python train.py --experts_per_token=2 --router_score="sigmoid" --init_std_router=0.0079 --lr_router=0.000877 --norm="layernorm" --tie_embeddings="early" --beta1=0.9 --batch_tokens=[65536, 131072, 262144]
Below are experts of layer 6 (counted from 0) of a mixture-of-experts language model. Rows are named router (the router's row for the expert), up (a neuron's input weights, with its number), down (a neuron's output weights, with its number) and show model dimensions 128-191. Each number is 200 + 40 x the weight over its row's rms, rounded and kept within 0 to 999.
After each expert's rows: a language model's description of what the expert responds to. This comes from a sample of Wikipedia text that the model never trained on.

# expert 33
router,178,170,175,198,161,268,164,216,189,205,206,284,240,188,153,192,158,217,229,219,236,162,212,209,125,176,133,216,169,267,225,164,169,244,186,193,227,178,325,249,219,181,139,113,209,211,248,278,284,249,140,188,180,202,264,162,230,220,245,165,188,149,177,219
up0,197,199,231,203,123,208,230,110,213,243,325,211,192,161,222,258,153,269,153,227,242,257,170,221,215,218,174,260,148,205,137,183,180,242,217,211,261,268,203,257,142,166,138,230,183,250,217,199,256,190,197,121,134,103,230,192,197,184,253,202,188,215,211,263
down0,177,228,202,131,131,182,182,128,222,88,208,192,190,190,283,154,213,252,169,263,212,199,244,231,216,143,135,203,178,215,158,170,224,247,236,223,233,219,216,177,223,199,194,147,190,234,199,210,292,201,164,215,207,269,236,150,249,184,263,193,200,185,145,184
up1,207,164,201,230,195,117,201,182,168,191,251,272,210,160,204,212,202,225,249,152,292,196,172,282,207,136,258,199,216,240,239,164,173,204,200,114,219,184,217,281,192,207,116,120,155,250,175,167,224,160,173,147,150,210,208,203,153,212,243,262,184,174,214,214
down1,173,193,143,247,189,217,220,194,192,286,237,144,234,250,252,196,152,137,151,176,242,140,291,219,247,235,153,212,204,151,172,149,227,187,230,171,211,159,167,212,204,169,247,136,164,139,202,151,145,224,253,187,207,208,237,202,227,227,229,252,221,220,230,223
It responds to: Prepositions and conjunctions

# expert 22
router,192,214,202,221,312,267,244,157,261,208,173,140,170,146,210,247,238,206,215,210,178,302,204,183,245,218,125,183,166,254,303,258,207,176,181,232,215,195,194,156,186,219,143,136,216,152,176,275,172,178,188,201,219,162,199,216,206,210,142,223,201,200,205,262
up0,220,179,213,204,220,189,202,199,241,142,219,201,230,122,175,182,226,144,156,172,220,221,185,252,159,207,147,124,185,163,231,209,258,181,218,227,214,270,176,270,160,199,215,192,251,168,217,170,263,184,121,148,188,203,270,208,135,165,117,251,180,211,219,178
down0,260,199,225,292,212,183,141,196,218,160,231,136,202,211,175,208,249,236,225,153,237,226,252,232,150,162,163,190,182,201,175,231,209,207,238,201,201,191,239,215,114,180,236,204,147,201,237,141,267,223,182,239,149,223,199,277,184,202,200,240,95,169,223,119
up1,209,187,207,125,159,201,257,199,228,132,166,190,223,175,222,124,233,163,245,236,218,163,186,199,223,300,187,143,264,195,192,191,223,252,194,202,231,198,189,213,216,208,155,148,223,183,239,242,226,174,174,204,198,137,164,232,197,184,232,174,163,252,240,204
down1,209,165,184,157,211,155,131,188,242,161,185,237,216,215,215,161,149,151,137,176,230,196,233,127,238,242,203,156,201,270,235,239,274,184,116,242,205,253,185,260,178,214,230,164,208,267,172,181,152,172,175,225,168,219,150,227,234,288,220,186,171,213,164,164
It responds to: Person name pieces

# expert 15
router,194,219,262,188,209,183,203,191,169,241,229,256,176,178,226,176,175,221,265,244,213,218,159,232,181,200,215,218,227,189,235,240,205,149,197,204,182,197,234,174,245,200,177,167,249,215,195,174,186,162,241,237,189,241,251,167,163,178,137,234,150,168,211,208
up0,286,143,174,169,249,299,298,295,177,183,223,227,201,178,191,236,160,227,203,258,220,224,131,292,143,203,259,204,161,137,240,208,193,125,230,162,220,275,172,329,256,174,204,169,235,211,173,140,150,182,175,202,212,229,202,214,190,232,209,166,272,168,213,173
down0,228,169,194,161,141,247,148,177,132,201,86,173,196,199,194,280,228,145,232,238,248,138,145,122,133,221,282,168,186,139,229,154,233,115,176,100,177,157,197,203,167,178,208,179,234,342,216,191,189,174,166,237,249,225,196,180,255,195,246,198,98,223,160,226
up1,166,204,229,125,221,247,183,148,203,209,182,196,190,195,208,150,236,239,206,148,211,152,207,250,219,244,265,168,246,252,135,200,154,163,188,189,217,205,217,138,224,282,175,217,193,236,184,235,207,173,197,162,238,182,154,202,173,214,221,208,198,155,238,245
down1,208,205,218,157,171,163,211,185,182,180,177,223,220,185,233,204,155,145,173,221,221,163,182,197,234,212,243,120,184,175,219,257,197,207,166,229,154,136,195,177,261,231,170,187,210,137,179,244,171,200,166,213,292,194,210,144,175,219,218,112,272,205,227,241
It responds to: Table and field separators

# expert 5
router,248,242,184,243,241,163,200,211,165,187,289,263,191,161,145,252,152,206,193,173,129,190,225,279,245,273,271,235,248,148,194,152,253,177,191,167,134,216,197,215,191,175,244,255,208,117,233,234,128,203,177,207,230,172,190,160,199,136,254,255,161,190,206,229
up0,94,204,191,181,230,308,192,246,194,169,188,210,157,158,116,218,118,178,226,204,200,173,235,253,213,261,231,277,157,295,163,155,214,177,176,131,208,221,207,282,249,138,136,262,246,268,201,197,167,146,130,136,217,163,161,301,192,162,195,229,180,209,204,309
down0,243,174,174,277,160,156,188,218,237,146,226,205,301,206,179,207,181,156,146,240,238,239,204,164,269,164,177,260,234,226,179,188,145,190,213,135,246,212,252,178,176,194,152,185,200,175,212,216,228,132,222,235,130,193,197,192,125,214,169,184,183,267,236,207
up1,201,191,164,180,174,224,189,229,179,194,228,158,191,166,153,175,229,245,256,254,168,90,218,236,195,186,203,215,223,218,153,191,126,185,238,142,175,210,226,212,132,205,189,175,139,146,208,272,201,173,280,223,203,190,157,136,200,174,206,183,218,194,176,268
down1,220,184,226,154,196,182,104,135,194,191,239,213,181,194,294,227,150,221,249,185,215,211,191,214,190,166,237,176,166,134,174,253,147,246,190,264,161,272,181,207,226,130,189,183,225,218,224,271,171,292,186,192,221,200,207,217,283,188,302,276,257,254,206,173
It responds to: Vowel-initial word starts

# expert 0
router,205,226,185,191,158,200,125,182,210,255,226,275,148,265,153,168,168,169,224,233,220,163,203,234,125,146,204,219,149,211,183,253,140,195,204,177,134,184,186,218,153,168,170,241,185,235,231,202,210,256,218,181,178,234,178,247,212,209,234,162,147,229,174,158
up0,207,261,192,170,215,182,219,209,234,208,256,238,125,133,100,119,149,187,179,226,251,201,177,223,192,199,242,180,248,235,119,220,151,190,178,218,171,257,219,239,152,201,166,169,196,243,233,196,212,197,202,209,212,216,177,200,122,183,161,208,190,227,169,214
down0,168,138,260,244,261,192,175,218,190,203,241,125,218,140,163,191,281,186,119,227,219,208,221,239,253,240,228,226,119,123,224,167,220,133,238,234,180,215,235,191,217,109,246,146,185,180,228,165,248,192,176,211,230,292,251,212,219,196,212,239,242,196,173,221
up1,170,101,236,211,173,162,231,222,193,206,274,237,227,216,213,219,197,155,175,153,297,197,200,223,183,198,148,171,145,231,113,183,100,260,204,136,181,209,79,238,130,218,175,203,176,222,210,90,276,153,221,208,198,211,127,159,236,191,214,201,210,222,205,191
down1,166,212,224,176,192,229,204,169,198,193,197,234,152,276,253,207,190,202,177,173,231,205,172,159,181,206,168,193,138,138,204,242,161,150,205,215,162,154,170,187,259,192,274,205,237,175,223,238,181,194,208,288,138,169,190,251,139,205,204,123,195,209,257,99
It responds to: Foreign-name syllables

# expert 26
router,195,161,207,249,217,114,264,254,200,225,185,180,159,178,161,193,212,207,170,235,175,247,208,173,253,143,173,225,172,176,169,211,219,180,159,216,111,245,177,251,197,154,252,248,141,225,216,140,229,192,191,160,201,202,224,157,153,220,140,232,224,254,206,232
up0,261,167,194,172,136,208,186,206,136,170,201,212,116,183,170,212,188,157,156,160,247,201,182,290,203,198,159,205,192,167,259,230,199,173,201,229,140,222,177,254,166,173,175,174,201,225,241,201,166,122,190,121,217,178,234,134,168,167,237,194,132,272,240,251
down0,187,218,196,161,242,182,242,197,255,209,209,276,215,160,203,227,273,156,173,205,174,246,224,123,225,191,253,228,256,277,140,252,223,133,225,230,188,135,166,198,161,191,153,283,117,155,228,223,205,190,183,222,164,253,201,243,253,197,190,258,175,221,261,182
up1,182,176,102,225,173,202,161,231,187,185,242,230,206,177,214,194,222,248,211,202,199,285,220,244,204,239,275,228,239,202,266,218,135,182,248,246,218,214,213,198,201,175,215,114,186,204,105,255,116,183,208,108,204,181,239,187,167,216,148,211,197,259,159,220
down1,199,162,200,280,220,189,181,209,143,145,173,148,179,215,251,222,181,199,211,174,139,150,161,323,130,237,213,201,230,189,243,181,188,189,183,207,263,186,179,201,137,164,235,187,208,206,202,192,121,210,207,234,165,233,197,189,267,186,221,234,256,194,208,192
It responds to: Table pipes and be-verbs

# expert 3
router,210,259,200,194,195,165,200,252,233,137,106,154,245,224,196,237,220,191,136,224,257,192,210,146,260,235,242,195,203,279,270,209,242,144,227,204,130,100,194,271,170,224,254,255,257,142,211,257,218,221,187,198,203,187,143,138,268,236,199,161,190,215,232,173
up0,233,167,203,217,161,208,293,217,189,139,201,259,176,179,142,205,201,228,200,174,204,235,138,173,194,207,143,194,222,223,261,180,182,204,241,176,193,216,250,255,182,245,157,193,250,155,169,205,174,154,189,201,184,171,87,180,209,158,186,179,226,209,248,190
down0,141,141,138,236,187,210,168,196,183,188,187,142,197,170,210,205,242,206,77,246,211,207,217,190,225,186,227,216,230,210,180,196,175,249,278,221,236,273,176,195,189,223,206,223,213,147,209,187,193,235,279,227,273,307,153,229,181,201,238,216,290,185,270,259
up1,167,195,159,185,126,229,204,202,210,205,199,182,186,150,205,265,197,251,238,229,277,231,175,205,136,269,177,202,194,201,193,183,199,186,161,204,213,220,134,213,157,300,142,226,194,200,209,151,192,134,159,209,168,151,176,166,206,157,232,191,175,217,215,183
down1,163,276,191,194,203,209,143,229,202,214,165,223,185,157,192,169,176,172,185,203,208,172,227,277,206,169,235,239,225,226,140,190,214,223,173,162,187,234,220,179,157,225,249,251,223,127,208,189,201,252,250,211,283,253,151,197,183,278,171,240,185,220,262,211
It responds to: Institution name endings

# expert 37
router,206,196,256,203,163,194,179,149,225,214,181,163,263,204,209,201,204,218,263,126,101,162,168,195,235,184,240,247,248,231,212,213,249,154,150,232,222,218,261,176,91,186,220,210,256,175,178,180,241,213,174,201,231,183,188,157,227,193,271,224,151,151,157,193
up0,213,191,204,235,155,132,297,250,148,250,180,143,204,116,196,155,171,181,183,176,134,116,239,182,190,212,169,287,261,222,244,146,253,174,250,185,189,181,201,193,151,230,174,192,232,238,190,196,183,162,229,178,217,130,191,223,231,159,213,184,200,217,228,249
down0,183,240,183,259,145,249,297,209,187,246,236,190,148,175,227,166,235,241,198,246,110,209,98,196,187,107,212,230,220,255,175,215,235,224,188,204,166,186,152,166,183,255,220,161,222,210,251,247,251,175,191,222,208,252,209,148,231,158,211,100,235,185,194,165
up1,182,206,175,130,206,203,158,142,213,195,190,223,87,219,224,210,181,248,141,181,205,169,173,185,142,217,216,184,220,206,202,204,251,169,203,240,313,255,145,222,219,189,220,225,211,236,224,198,240,103,200,162,215,114,207,200,177,202,160,220,174,179,211,268
down1,148,242,160,201,229,214,129,209,230,229,196,201,133,242,250,308,185,248,216,163,197,200,218,234,204,241,194,171,165,216,228,294,236,186,196,203,226,234,175,184,204,130,218,245,239,193,202,181,187,180,234,244,248,277,186,91,189,224,267,147,213,186,232,196
It responds to: Mid-word letters in names

# expert 16
router,149,204,231,156,253,192,210,235,247,199,159,238,262,195,278,193,80,205,219,276,189,153,181,232,224,142,160,189,198,250,291,230,167,209,150,157,241,208,133,112,218,142,232,199,208,202,208,247,167,193,185,198,175,276,164,205,259,241,185,226,179,189,218,249
up0,193,87,188,212,229,233,269,152,183,76,189,215,131,228,189,145,125,197,214,215,321,105,187,186,218,189,178,249,215,255,171,194,241,201,225,216,216,273,183,209,191,206,193,190,179,210,179,155,215,197,198,148,234,196,226,202,135,216,117,193,238,156,188,229
down0,269,263,218,259,241,211,142,175,143,212,237,180,145,139,152,226,222,191,250,181,174,128,208,192,244,207,96,201,149,154,215,226,227,206,286,162,182,215,182,192,163,213,191,175,124,162,173,161,216,164,262,197,232,246,162,142,212,175,217,229,276,216,192,130
up1,99,94,213,205,174,229,195,110,179,267,168,171,126,216,196,239,115,213,139,253,174,207,224,257,198,212,188,199,272,249,202,235,267,223,173,152,220,200,239,222,238,193,206,164,167,281,197,234,239,180,260,218,194,238,135,306,194,158,226,245,181,176,169,237
down1,208,248,252,110,198,192,228,206,204,189,242,236,187,184,293,167,150,146,231,193,198,262,139,180,261,200,147,265,159,162,216,231,236,213,133,166,158,130,259,178,219,129,228,258,184,231,173,196,170,182,165,241,185,186,267,159,175,173,166,156,210,271,149,209
It responds to: Capitalized name openers

# expert 23
router,174,202,257,150,270,67,251,299,153,161,233,185,211,208,113,170,205,191,141,200,219,258,145,181,165,226,237,242,254,158,210,195,226,271,156,216,163,192,271,110,191,190,207,169,161,154,193,223,263,201,212,176,194,190,223,192,212,184,171,224,165,126,224,184
up0,137,229,212,128,210,183,227,231,155,170,239,163,169,189,181,121,212,221,257,188,181,238,155,184,212,162,272,320,213,143,220,164,191,220,139,196,226,218,182,261,268,192,180,169,190,150,204,207,236,136,211,214,204,243,213,230,181,201,174,240,214,207,172,138
down0,186,294,134,203,306,218,170,206,144,205,247,216,180,166,182,229,192,208,174,193,170,250,217,185,174,219,171,256,211,236,237,139,224,186,217,256,191,217,276,199,140,208,220,197,113,250,203,195,256,209,199,277,154,218,225,167,186,257,140,239,153,179,205,170
up1,209,177,170,298,192,173,226,205,203,105,256,261,208,156,150,153,173,149,183,240,115,217,185,210,96,169,238,187,229,189,215,201,125,180,161,238,236,238,227,189,269,206,189,169,196,211,172,150,177,142,187,216,158,214,168,215,197,179,153,203,247,216,182,183
down1,183,264,215,199,179,207,249,273,238,192,219,226,207,149,205,131,147,278,184,191,182,170,205,124,252,204,242,173,255,253,155,256,122,184,214,137,158,163,191,246,178,224,208,179,228,201,259,206,237,232,133,217,151,188,165,152,182,236,144,287,222,200,178,197
It responds to: Common concrete nouns

# expert 38
router,159,271,222,177,209,143,192,209,198,236,161,238,187,200,207,240,314,208,222,237,223,194,193,186,201,157,250,172,179,246,159,174,206,180,165,276,215,149,223,214,243,235,237,182,296,167,212,217,200,192,217,213,177,202,210,196,198,229,104,219,204,122,192,155
up0,162,212,168,229,164,167,144,95,189,214,182,221,116,275,197,148,211,260,184,168,210,149,164,263,198,186,185,266,179,188,236,193,199,171,238,247,119,174,225,179,275,194,153,169,221,226,235,267,144,136,205,157,291,236,186,113,180,228,185,211,170,273,220,246
down0,215,270,172,218,229,253,141,180,169,104,188,188,163,248,174,176,154,154,185,186,172,158,201,224,171,217,203,250,167,137,202,204,216,289,198,217,202,197,263,159,208,188,245,228,179,192,188,188,204,196,240,268,206,139,202,150,154,217,181,204,215,253,204,201
up1,281,203,131,174,125,188,262,263,131,220,180,226,204,168,185,134,148,168,222,243,236,163,209,235,210,238,171,169,207,258,210,244,146,217,186,163,183,187,183,170,213,243,226,198,177,231,194,168,286,113,168,236,173,202,45,265,196,255,221,227,148,265,163,217
down1,205,185,232,181,179,222,197,207,226,149,206,224,177,205,181,163,172,155,222,214,202,171,178,224,163,309,234,202,187,185,196,233,113,264,142,234,158,239,194,245,167,194,202,162,190,208,260,217,121,221,203,147,275,183,209,135,192,193,250,302,236,217,237,213
It responds to: Numbers in tables and stats

# expert 17
router,210,173,156,201,184,189,225,182,206,164,207,192,146,125,182,226,247,183,117,239,303,224,235,193,218,204,203,154,215,231,203,169,262,245,207,229,168,237,197,110,162,91,142,158,231,201,112,175,160,163,148,183,193,212,179,213,188,131,160,139,223,220,260,237
up0,170,200,192,217,123,146,179,236,167,270,196,156,200,179,193,233,171,197,207,214,156,191,251,232,161,230,227,181,200,201,203,151,219,246,140,199,151,217,216,190,131,169,232,171,202,200,188,278,250,214,191,235,215,222,145,182,202,190,196,167,162,220,239,202
down0,176,219,225,211,122,240,159,199,191,228,156,241,201,265,137,171,218,230,194,155,184,235,188,218,223,131,184,230,136,218,179,204,177,163,167,214,244,230,150,175,297,194,225,193,263,297,138,192,212,229,164,221,184,183,136,197,152,231,194,176,231,219,176,202
up1,241,119,212,216,174,215,243,268,226,160,218,159,191,221,175,169,207,194,143,145,133,321,182,247,172,182,133,220,198,221,193,232,145,225,245,160,188,268,224,116,178,217,236,173,158,159,210,238,182,97,234,175,163,200,186,159,256,150,213,172,125,225,256,138
down1,234,198,188,272,227,190,153,210,228,180,248,237,202,197,172,173,168,211,232,244,207,207,134,260,233,196,227,245,158,140,224,223,219,119,167,227,193,207,198,224,219,216,190,129,198,198,188,232,182,175,188,239,200,198,199,174,211,169,174,262,242,154,181,171
It responds to: Latinate prefixes

# expert 6
router,243,198,231,233,253,244,131,228,224,189,203,207,150,176,221,186,146,240,212,194,131,225,218,184,114,185,187,130,202,253,196,184,231,204,124,238,266,168,243,245,203,209,172,214,229,215,158,215,178,170,307,182,226,169,176,156,116,267,152,128,241,209,256,159
up0,229,173,142,229,247,137,157,161,237,173,159,296,211,223,197,219,174,272,219,246,205,154,209,232,171,254,127,143,158,238,201,221,207,236,218,195,233,183,144,251,281,209,168,158,160,254,220,204,218,142,177,200,166,115,226,206,221,258,212,152,187,145,226,200
down0,207,198,148,172,146,169,176,139,154,180,156,199,225,232,220,165,211,233,201,189,190,176,169,199,164,159,217,186,262,116,236,178,158,186,189,219,243,152,249,267,220,255,163,196,189,199,227,256,175,214,210,124,169,221,244,221,180,234,265,168,152,247,212,183
up1,192,163,182,244,298,236,155,210,158,210,250,253,184,219,233,202,174,220,194,138,187,199,242,176,147,220,265,176,265,261,176,184,205,257,203,226,243,215,217,203,198,242,162,141,130,151,240,190,198,177,231,209,185,162,218,272,202,184,96,163,233,217,199,230
down1,174,163,188,263,176,250,281,200,251,174,159,251,274,149,263,126,176,224,164,253,275,248,257,171,271,111,263,218,237,197,212,176,103,117,199,199,142,160,279,150,170,238,158,225,190,212,197,231,155,271,214,181,142,156,286,146,190,196,197,253,230,233,219,150
It responds to: Table row line breaks

# expert 34
router,203,271,212,212,213,289,180,202,171,265,136,246,240,175,166,161,161,239,172,172,163,251,209,124,252,178,141,214,186,181,214,161,174,275,306,189,255,213,242,226,172,205,228,135,162,160,243,183,118,192,222,185,177,203,226,153,197,177,245,147,237,246,196,176
up0,130,196,250,202,232,268,211,199,193,177,237,195,281,189,215,147,159,256,174,214,145,228,235,170,180,264,98,220,175,241,257,199,225,317,262,239,252,190,247,285,205,222,218,136,163,253,180,92,156,161,211,179,189,189,237,188,148,180,205,170,169,254,160,141
down0,262,264,221,215,260,211,271,221,295,155,184,193,212,135,137,251,191,228,170,227,243,213,235,143,184,168,227,203,212,242,273,189,200,240,216,171,199,235,128,193,206,164,202,256,206,208,178,220,178,136,147,206,202,208,195,296,201,212,224,297,277,205,227,161
up1,168,209,262,205,205,150,178,139,93,195,229,190,237,201,134,211,282,171,195,195,173,236,167,199,220,234,202,231,255,231,169,123,181,150,201,131,221,243,219,276,167,144,146,211,176,156,235,123,257,211,212,176,137,183,157,237,172,220,184,216,288,214,228,182
down1,268,226,232,252,216,179,155,185,178,200,211,174,195,220,189,205,228,209,246,231,208,187,202,253,201,196,214,216,151,191,170,127,213,241,183,231,227,165,194,151,181,213,237,203,201,183,256,241,202,220,197,174,180,195,137,197,160,161,128,118,180,113,178,157
It responds to: Century digits of years

# expert 8
router,172,171,151,248,186,272,184,201,227,212,238,141,166,216,150,218,192,180,199,180,148,161,134,194,164,192,103,211,211,216,226,225,155,180,252,253,239,233,122,252,208,157,218,213,226,200,128,184,186,219,233,167,173,125,281,172,176,223,210,256,228,248,152,216
up0,285,204,220,202,170,186,224,183,222,188,143,185,236,142,201,196,224,248,257,201,228,210,215,190,211,247,159,213,194,215,198,247,270,214,166,233,166,191,215,177,234,193,173,181,140,170,212,183,192,161,196,202,188,182,205,255,135,224,224,194,136,181,196,227
down0,258,201,229,230,188,152,207,166,163,241,234,237,149,205,204,137,184,230,279,222,259,159,226,256,286,191,224,196,178,154,139,278,188,252,152,232,222,185,241,195,188,212,216,132,257,223,213,104,136,219,189,255,201,166,195,206,193,253,254,206,232,242,186,221
up1,204,200,187,184,234,237,196,168,231,250,187,198,198,228,245,169,213,161,268,161,134,233,152,218,271,88,174,175,180,298,288,182,206,289,202,289,286,145,145,175,231,133,207,188,160,181,170,188,197,264,217,182,263,186,257,240,178,178,209,284,177,179,242,276
down1,132,263,317,211,173,219,255,148,160,133,173,176,133,173,125,188,190,196,161,148,216,153,249,157,182,186,252,205,142,142,211,212,235,201,272,178,214,128,155,274,208,224,185,232,203,169,199,219,159,212,234,261,229,139,160,224,246,218,220,182,239,203,152,200
It responds to: Word-start pieces, sports

# expert 29
router,180,212,200,226,244,175,232,228,148,205,183,120,215,144,225,197,199,198,229,231,228,286,142,242,193,152,303,257,210,110,137,226,199,165,207,195,176,221,191,233,199,288,173,200,197,105,153,177,234,196,172,208,265,175,189,215,288,188,160,198,229,221,135,178
up0,181,214,196,187,239,202,232,211,194,217,178,164,270,163,126,211,193,226,246,244,194,283,203,218,292,155,206,251,245,226,120,259,255,175,186,182,171,172,220,251,226,246,158,232,112,158,181,186,235,212,208,216,252,165,199,229,199,90,206,258,261,235,263,230
down0,243,229,242,112,190,256,257,114,182,276,222,252,202,193,198,198,166,192,143,192,193,172,185,188,194,217,226,158,189,257,237,160,212,168,210,245,216,210,193,135,232,132,252,192,235,233,220,221,174,183,211,176,201,240,243,219,216,203,165,192,172,166,212,197
up1,172,131,212,308,192,254,140,177,165,208,214,181,165,192,167,126,227,106,318,202,209,263,148,233,227,204,267,237,212,219,186,245,198,275,168,191,137,278,241,246,206,181,149,203,254,220,174,265,194,196,165,151,249,183,166,224,172,240,126,273,202,206,188,195
down1,197,145,220,249,95,164,150,169,303,181,152,159,177,239,147,223,201,233,171,228,202,226,238,156,263,179,231,169,219,227,264,161,191,177,216,254,175,207,243,248,189,119,165,151,214,151,202,133,213,207,204,237,207,133,180,170,220,204,154,233,244,260,238,207
It responds to: Verb endings and C/D

# expert 21
router,216,156,202,178,231,261,164,149,247,198,189,153,192,101,181,208,272,242,207,214,195,236,224,137,273,234,227,125,223,273,165,229,197,187,262,191,234,173,223,256,243,243,226,206,150,141,204,195,257,205,197,184,219,212,190,256,238,216,199,192,196,227,210,237
up0,195,200,212,245,192,198,269,208,131,193,226,142,201,274,168,191,217,149,228,235,188,267,198,205,233,211,202,163,170,254,170,200,178,278,263,98,179,186,202,162,193,158,148,215,166,245,264,151,225,252,236,151,223,198,159,178,253,201,214,129,235,214,165,271
down0,183,209,183,269,242,172,162,217,200,217,163,236,191,247,196,236,172,196,151,165,216,183,191,166,157,172,261,242,218,165,132,182,158,175,185,234,242,207,171,177,176,204,179,184,274,254,218,168,165,239,204,150,186,157,235,233,179,162,264,293,217,205,173,220
up1,198,118,201,206,200,161,213,130,163,161,171,201,199,259,220,249,204,215,246,157,188,156,222,276,162,217,168,226,231,204,147,232,157,301,177,258,178,224,215,260,222,198,175,200,221,158,274,198,187,156,261,141,128,198,175,208,254,223,216,253,214,178,182,251
down1,200,231,188,156,221,211,164,332,236,238,293,191,265,149,195,242,123,196,239,224,166,217,87,279,183,258,142,179,157,209,246,226,193,193,232,216,203,133,177,203,218,189,220,212,156,177,224,95,195,245,205,289,197,175,165,177,286,155,231,227,199,221,227,183
It responds to: List punctuation

# expert 13
router,202,191,181,242,237,184,182,189,245,227,178,259,267,215,273,227,257,225,156,228,202,181,135,177,254,222,266,203,158,184,211,232,220,190,219,258,232,241,220,172,149,306,216,205,252,236,206,161,195,240,161,219,181,218,262,215,253,225,227,199,183,261,203,169
up0,222,158,197,251,215,137,244,176,218,177,273,268,101,221,200,180,188,193,231,192,249,226,216,184,238,194,252,238,149,297,144,191,265,167,223,223,206,244,161,185,162,196,179,245,164,239,205,216,239,162,262,172,191,197,165,208,178,158,237,183,170,184,135,227
down0,217,194,180,183,210,283,110,174,221,159,237,170,242,170,186,213,292,172,209,196,203,206,253,181,182,251,74,306,232,222,212,180,192,262,205,208,168,153,186,225,220,175,219,169,185,141,184,116,202,292,219,209,194,155,168,197,166,200,166,227,216,141,250,243
up1,173,197,159,167,161,239,191,188,167,166,225,184,193,189,164,222,187,174,219,186,156,221,149,259,220,193,197,160,208,173,269,214,231,221,192,173,200,241,217,172,232,217,234,236,164,193,259,205,212,206,209,160,159,153,202,163,216,159,220,225,200,290,273,145
down1,212,238,170,179,237,236,169,217,185,175,191,214,195,186,211,262,176,164,236,241,191,152,245,248,250,190,232,232,237,156,223,264,183,109,147,184,287,263,216,200,176,181,210,254,169,283,177,160,125,228,236,175,195,273,140,154,156,167,181,169,152,209,196,194
It responds to: Month names and dates

# expert 35
router,240,141,152,136,223,256,270,163,150,205,203,245,193,253,216,177,196,171,230,151,216,226,252,227,123,128,184,141,182,204,199,202,191,279,146,136,261,144,215,158,274,227,166,220,210,211,193,159,236,211,124,232,232,173,189,254,210,167,194,182,276,209,170,138
up0,270,184,242,222,268,219,185,96,158,68,214,177,229,157,115,197,200,237,201,185,207,258,203,203,157,162,141,267,228,167,236,221,191,201,267,168,191,223,203,236,188,302,259,189,253,227,176,180,140,267,197,214,194,200,230,189,216,237,174,193,199,215,266,203
down0,210,162,168,220,211,241,242,192,204,235,150,128,228,189,192,163,280,272,240,187,131,156,147,198,267,267,242,174,186,191,233,180,150,269,199,186,208,205,237,197,219,108,209,105,161,164,234,187,237,201,173,138,202,168,214,253,243,230,227,140,225,190,186,198
up1,291,200,233,240,221,147,240,125,178,187,210,120,179,216,164,182,215,125,234,168,242,230,245,242,184,149,180,167,203,279,177,186,252,273,249,138,177,200,217,171,216,259,229,218,233,241,229,169,310,182,199,140,193,204,207,227,196,220,173,183,150,227,214,296
down1,247,194,292,186,129,131,171,212,197,172,193,187,201,131,191,200,200,275,158,120,170,253,87,208,212,231,240,239,215,190,162,228,173,209,180,193,215,251,175,182,204,214,208,257,229,244,240,169,208,236,201,120,236,207,231,156,221,276,178,154,223,183,244,143
It responds to: Acronym letters

# expert 30
router,172,188,137,205,203,138,200,260,222,189,263,229,188,218,265,201,230,236,239,234,192,229,174,195,173,269,186,231,134,137,228,227,211,191,201,263,182,189,234,273,264,192,223,195,196,210,219,186,284,204,174,223,151,212,197,267,200,256,92,248,253,202,260,212
up0,178,194,194,195,221,262,243,209,181,128,173,215,145,204,200,136,169,160,223,168,189,243,181,254,216,227,169,181,232,188,222,230,131,263,160,256,253,185,254,234,230,270,231,217,218,219,205,169,198,213,205,173,252,172,166,237,202,203,200,223,226,175,267,242
down0,240,275,237,223,185,87,154,207,193,193,171,160,175,169,187,202,230,217,243,138,172,258,177,210,153,224,187,200,226,162,157,227,151,181,215,227,227,190,278,129,151,193,209,226,205,219,201,193,247,226,212,214,180,205,240,224,231,236,268,200,151,239,251,193
up1,201,213,229,290,123,143,220,182,175,224,237,204,241,228,167,173,168,183,212,198,214,305,160,200,220,199,201,263,211,216,163,220,177,252,188,288,228,131,71,172,215,217,150,151,158,217,156,203,280,217,168,168,174,243,162,288,169,172,230,203,195,236,214,186
down1,232,165,290,175,152,171,205,239,203,204,178,164,216,249,244,137,275,170,103,175,128,179,188,177,222,210,152,219,222,208,274,187,265,165,210,258,265,154,210,208,163,266,224,199,275,201,160,207,215,228,162,201,183,126,265,136,101,242,157,277,134,220,171,206
It responds to: Foreign surname endings